config.toml
d_shared_expert = 320
lr_router = 0.000377
parallel_block = false
schedule = "wsd"
Below are experts of layer 6 (counted from 0) of a mixture-of-experts language model. Rows are named router (the router's row for the expert), gate (a neuron's input weights, with its number), up (a neuron's input weights, with its number), down (a neuron's output weights, with its number) and show model dimensions 0-127. Each number is 128 + 24 x the weight over its row's rms, rounded and kept within 0 to 255. Numbers have three digits each.
Before each expert's rows: "comes after" lists some tokens at least twice as common just before its tokens as in all text; "comes before" lists some tokens at least twice as common just after its tokens as in all text. This comes from a sample of Wikipedia text that the model never trained on. Tokens count by the router's weight.

# expert 18
comes after: " | ", " |", "0", " ", "3", ", "
comes before: "0", "1", "2", "–", "3", "4"
router:094117153157124133133134147088169148151166097118148138101125141122113144134112136098138140129089101142146159155130105106101093169096148148149110109120120101172124117136139180117163133136147130120140128134130086120122135137100090137109117112121118114105071102137088145112126132164093142141129170139119134127090155159156159108107134104143112169153126122148157156126153122152100129148084
gate0:114103119127109128103126124115130102100155119128152078131157129139138103145153151125171094078081118159113114114126150106129118113172162113121092117134126115086119087128134125123102112103116181132145110110139096142152097134121108102121158143122151162159135108101114121188135127144168134107160146161091140156172132143094117164125160106145096117069156097142103147138106110097149128122165
up0:126139112116145137112103094140149127186162141114129105148146153111096156163093116126150202135159165148140143134141125142149166169111089142136145109143106153156129112174081115164122138071139148130164079159120165133114152152144133109147108139142116104127139125164140138108115095127112073160120094129134117093121160101148150144132167084068135138161173120103148103100125116149129142142108
down0:112107097123136173115153153138150132123163075131122144125151101097135134162154131114126137136117146145157145129153134105145130128157125172153142137145126094165119090107160145202142138132143142108158135161122123144154186064124100118140187107128137150156125076122065131126127159124143186139168155142105120117154132124102134114104132126130133140182161157107116112126115105158132121129120
gate1:123161158120116143144124144124099110137132117126114151071114123106154100088162131127132149145125149126113136146060097129134155155092115113130113094155121159138144128056116148173111176138120141138118114114115133112148144125147160176120142141133148136136106111120135152128083145153143069146060092122120109124137107089127162131103094141117104138122111140147132125092189186148115122139106
up1:121145136095166125133133131161108122077193134125116093117137151132123095124105104156126138104160131175090175122151138126142125202160124108116158142159085114093132137131146140078116128146125141095148158122161137106133120117102121119131154146191103153138141163142110123099130077100157094167114128121072082146088157129093100139158128165130106145127143124149124151133101162145164123129099
down1:158141136096154093116109139139197101125129165143104137142156125173090102106094118117133130139124108097164158156158147116111101117125154143075168078124113138089104109109120117097168138120150128170157143161113125137127113133127159099101117171111121133141143129113156155145148146117102106102134165146098140153149152091116169114141082129154117181107070115118094130135142090138128138129147
gate2:123172144148139148123110116135136122122113124093118143100094108148137138143119149129124117137168126152132151129152098130134122126162141132112123152169131135142117115099116151141107186111106141094130128104124093096140138116146199134094106156144148087083147126108117128139139134144095127161123111137139153132104123064101153131140127120153132148109119141097133157080121157140125141090139
up2:112133110181071136102121138145135082137114137164125143098133149083163165120123164132151132066118118141130159188096103130163163113126150128143135135165147093158131115122120185118159153087061132110146167155123077127150118151155140108095115141135150152102146127100155094142175102122174134141127139139106140114120094091109121091136107099155152110140100125174125142091132178135130132115123
down2:134128145139146160111132108108130104140152153150105110097134128103173130130134116153126114113160186147173088107116141124130138166143133110121163124151109121166150156115139135145146155158143115149145162131129062071117136122161097102118128100137149107084182154115102125113096126111184108100135096162128132140145139103131178140119074107142126135096129137136137145095076124135113121169100

# expert 3
comes after: ",", "1", ".", "2", ":", "),"
comes before: " | ", "–", " |", ")", ".", "; "
router:143120126104121118093107150132131174118155140082149085112080125101126131119159119102147102139179133116133121150116153090087088152120179101190083151138133112109108138107086157093169130133141162146168148112076121149132128119153105130128120118147091129148116129105112112111124160147139121158073142157142127143116123160125146100140118149102114151102133126152119125129090127113153124165077
gate0:131153131133105157167173140117144129117147142100140091136086129090133149168103132146124113115157160123170130143113121113119094144150109075148122176136103121149156100134101108119104091142112091150160161187141113117134162156113107155108163123134134151161158139129182121152121122123144130119147110131120115157159115137159155167153128095113193106134103145115100082185107147133127176077112
up0:145161123116160128149147099175111092115154094144125169143106174174127124144141094162152098125135088175122136143092130149134112091121111134140140174120112146145110117135138099119175122129181094129125145107094124145120107115079152114089113140119106127100087124115090097104129061109158126147114132138162094139148137200149150106136104151085140134135131137172171113124167108109122159075155
down0:139126166064143175086112121152103101123136106176071157130187151118071157115109109116119126118108104157115177112110103116055106109120108111096182127148116143091129136108129131141098186155126142156112160160144126131159105143142138103143129107158116125144097139131147119122122118139066107106186122108133121110137101115076147160133117102129126127155139167155125139105107104111121141115136
gate1:139132190101108140087112137141101130106105113161111129151132146134156123124127144148193157127108166125083169150161115155185167142151077118139152153162142105116150116105122146121149119099115141111140144134108168124109138149132158090153157138116099132118091104107160108120127146174113139164126146108089125123128129125115120147114131109103090105166176122137135125103122137142125134114167
up1:141127107143128115148148089134133128145131124147124128123124146139152153111128093117144140161146131125146128125142120175109124146150140096125123133139103125113100131147102132109089147105143146138132082116123128103135116144124101155122134118137090103119126089145142126163123080103159129095102130142126144090137070062120144149193148167139090109138108163149125082146122087137179105126157
down1:148130136081092134149142099102122131105173131153147122148122096144103093127118180127110155108109111116147148158100180141191080141156111149131180098108145098115108157141139140154146185136128108123137130123147128143094154157129132083082106130117102131120122104117142112142140148124130160182136157110145137160116126117175117105132156110117124153089134123087158155122093117091149119149119
gate2:110137110122098163141165136148143138101137136082114104117119175119108150153135118145152107151165138119135125080106136143119116124133116140147138095068145156152121140083082114149089116133107130156103114133150130142159121154124134146107123157107124195111135091102103124164129094129117125135096177171138145120166115124137103127095104129121187150141152164133143103099130111130142099119124
up2:105094146136127087134106094147175134147093136154160121123105096167102109122135186146114134104055129142142183160153149139123102121128162114153126160128098136142153119140103107143135150133141118120133106139109118139140161090130147092171125088107112081123140148118152093164120140093134150099125122129142122153133135137148115131160130151127094098150100129128112156152134146150117119155140
down2:111092117104163110158180136147128169087106116137147119117103124142088115168140132116119145153125146107123090128151172166148140116157103096151159117150163129087118146124156097113113134123187131136112147118109166154141158140104109155158157151168114110124119112143138112137101116159111102180120169101159119097083139106150108089102142142101115157083159112161122133155107120120141127107128

# expert 22
comes after: " | ", ".", "0", "1", "2", "3"
comes before: " | ", "0", "1", ".", "2", " |"
router:098117153118147109124129114079150160146139134130163105148155138141127164140119137137134101122131067095121128162109089087128130089130151152156120094119137111167132128147089166136118145125152081124088118148126151138101128134168137115147166157164123075169097124111121109098119086171132137121086090103128151125071134165107129099146106116135108114135124117148160150140137107116137125148163
gate0:136159165134105111155151112166155133102116108113173104122066117132142159108169165111122120152101144137161122118088134147133116064114083127171127106129170119137111111106156121133115090116129130137115120109172100145125089143189172130127161126129176135145099133146132127126151115119125128132100157129130152183158125128136097164144150097155136145121106116158127133126111099124138122070162
up0:123130121097118115115127082104141105161127105149140145127116100148126105143072157093097110137132122170108140109143089113113096135163157096099111125156124102151112113102106110197109141105127139068137144135091102132158173138149153171108108149141157139102160116114121130134124123079120159095127132080133100119101130114119136134186164099129082103187129171126106142156090123170146109185115
down0:125129089129106102109098093154119129094140108108125099166154115100101101137131100168161142105118112103122132165143128148124122098153144150128175124127120127175176116111117130108127143079138114167105130151136133143169111102107138117162146120109160120165097081113189114136111149139093124129191145104170119130150118147115120174104161145147107146138150164134106172085092099114157091135110
gate1:119150140127157164098117178092121135116149093161081143091138132152114133163139144151122143145120116142113087138095116154145168122124126136173153131141123119135172083132137135129122122162138108108144121120137091121120119147140118107141176124172135112181144140122134076100083097131149147136111135172131093149094124168106107121115110159089134107104169153163112128132182139089124149116141
up1:089127148100133131071114139142202154106155092112112086141120111145110128144092142139157109173177135103143160105139137161163096137166162132147177119144168102113131129128094129129103081138163112149140123122171126165124200105115124132104171124158144098146148135120105106138118121143148120075145095104131084162100155144134082152105111157128126144159117131157116127172099145102146150099138
down1:135135115143134115132117163128111111069125121157087111129125121119139126147112162133137146160126148088165130110171134096077112143149152123133098195143182092100125136164158111169101127144108127144109168148172139167124143155143102141135095074148131150051147157141126133139128098060110099113127162175106122180141089121103097153118108109115166137137124088093150114157105128111119149120137
gate2:121133114124111149122060136132137111153151118133128088079151157131176135115152122141125153115110112099148148122131080122118164163159143127149106128140130089115136122141116101120149125146119074131115109141100111086115171100109103107147181110174103147121110075090098138132081119098142118109143146101139091133124136116150112125106136137118135145140150097136132138148143135105133113156109
up2:096097112126120118105125142148124192143167149109098080160148145100136156086125145114107141115148146095190092127144138067133150180146151138062148107152132123162125184123092082104106139154099101125102133188122145162109139125145151121132136108138105143125152157145111170126083117124147127147123134118119171135127128103159135133121140124123116115129184158144155125122154101129092150139136
down2:135170067099152125146148109129110171116076154145111095120186144152122146086100157131102125142119115132098107116161099111098145127188107119152123133134151127074136125137061120170149108111093153115137159134141114121131103138128143143146161157137146117107184108081134108088137142144138148119129127135157116133145136094152125130110112124133179119105102104116130106092136132134159097104120

# expert 6
comes after: " | ", " (", "–", "| ", " a", "; "
comes before: " | ", ".", ",", "–", " |", ":"
router:125141175165152116159151125102118128122167110134118102155120151095088089088097168158128111105117127098176166125147138124117162135173183126095143072120141126137104159090137165097145132092122148153156110133121104115132079117132119093107114140159102117162118121166111136108148128137098136158162120145104097129103152112105118100162137117145118120155112194107114157088093118120120110159127
gate0:170110112094135156143148090163104145177130118105115132123109127151112121132065141136143129124129119127109129117148158120131184136160086094134148092147138152131157093112145117135079093195174113105119114118142125135160145148100138141141150106119124122142103130125122109108132097124167138105153108122131132136169131102143124134140122141130113085109173157115103140102119114109147154126104
up0:130131120084143162149110136102168082125158104163103128139130136138087113089112162113155151103088128136138140098162124128128146108147113104133097161086121152116150132128081125155143137116180142120173124087070127112152165092129104095103114117106131163124124150120109135086103143142146140124101116140137140099129145135123155101138113092137145135103109122103150136159096072100125085125147
down0:140104091163058107157131145126120138162108136138132132124113111114145141109107147085148080104081142094149106142094176144097198129123107144148129170072089147139149105113135103110124108130138149120158097133135093150162115156182130112118126117124175144135120123156108138122131139087132123113136146131122117132128146137151148105146120163157123117151128120178138161126142177152094121066165
gate1:132146149188137097145117091121130104153112124098155141115189100081093106126122128107120147108120161099121132144124137112125132126122119124079158102098115137143142127078143146148108096129120149151074169124132131125194132147112197136078148139143158115155118110131137204110106161076149120131181122129136140137104147098132155099175088117130172113157143166093132124102116098127123129131137
up1:124093105098099071139132170145104131131120172095141105116106145096148137172122129101077111109134139113121136150148153153077138113108110148162111130112129134119150109142132153124140157163118130087121140144086056136133132130142115143144113096118097138137119098190148100123150124135118114152090134149157138109145111143104152130095116108123141110094133124147123145131142186156155087141140
down1:143176144172093105124146093152145153116126140143199149097131149121129126103117135163149143133105117133102111173060105148220148109143122124145127102132114120126170109124092156117148162127114070118112080090143117123142120145118180133116129107139140136134095099160134153126163145146137124113149134131144090154139148109161155106117125104145143179100110135131088130128121161109121141139173
gate2:110171057143138106105125138123123102137175118083162153129150151165113128178126146066128139162069160109140135122152114100144162143127165110105117104128122087136135153156147128132135168146144101133130100141129123158111102111155136139196134124118135083121144095122119139133151151172113130127129123150130112119116138114148135119156135162116154136156149172147123081141138104128132102135121
up2:188145145146155097119145108128135173093101121186114168132118137152184104137135073128105121133159131131139130134146085136166121158130098110189163134130129113156110126139122151147118124128163123082144119113095156091097097116081129079105170118158134123112149161098109112135112145118135133107132141107140102147139120165124122127134154146112076117135115149123120114115121142128164144118134
down2:118133166140136103108118110134135142142133105145128138128132120158106138113145141137143110143101113113153157145112088128104081105150148172113144126113123101117103120170111110111101103071142101108166129118087114153124129109116138131160134135135147098127112067096126136111131100099162094124136154138121120128113159122092100145109133139109142128156127078110153118117133117084070124083120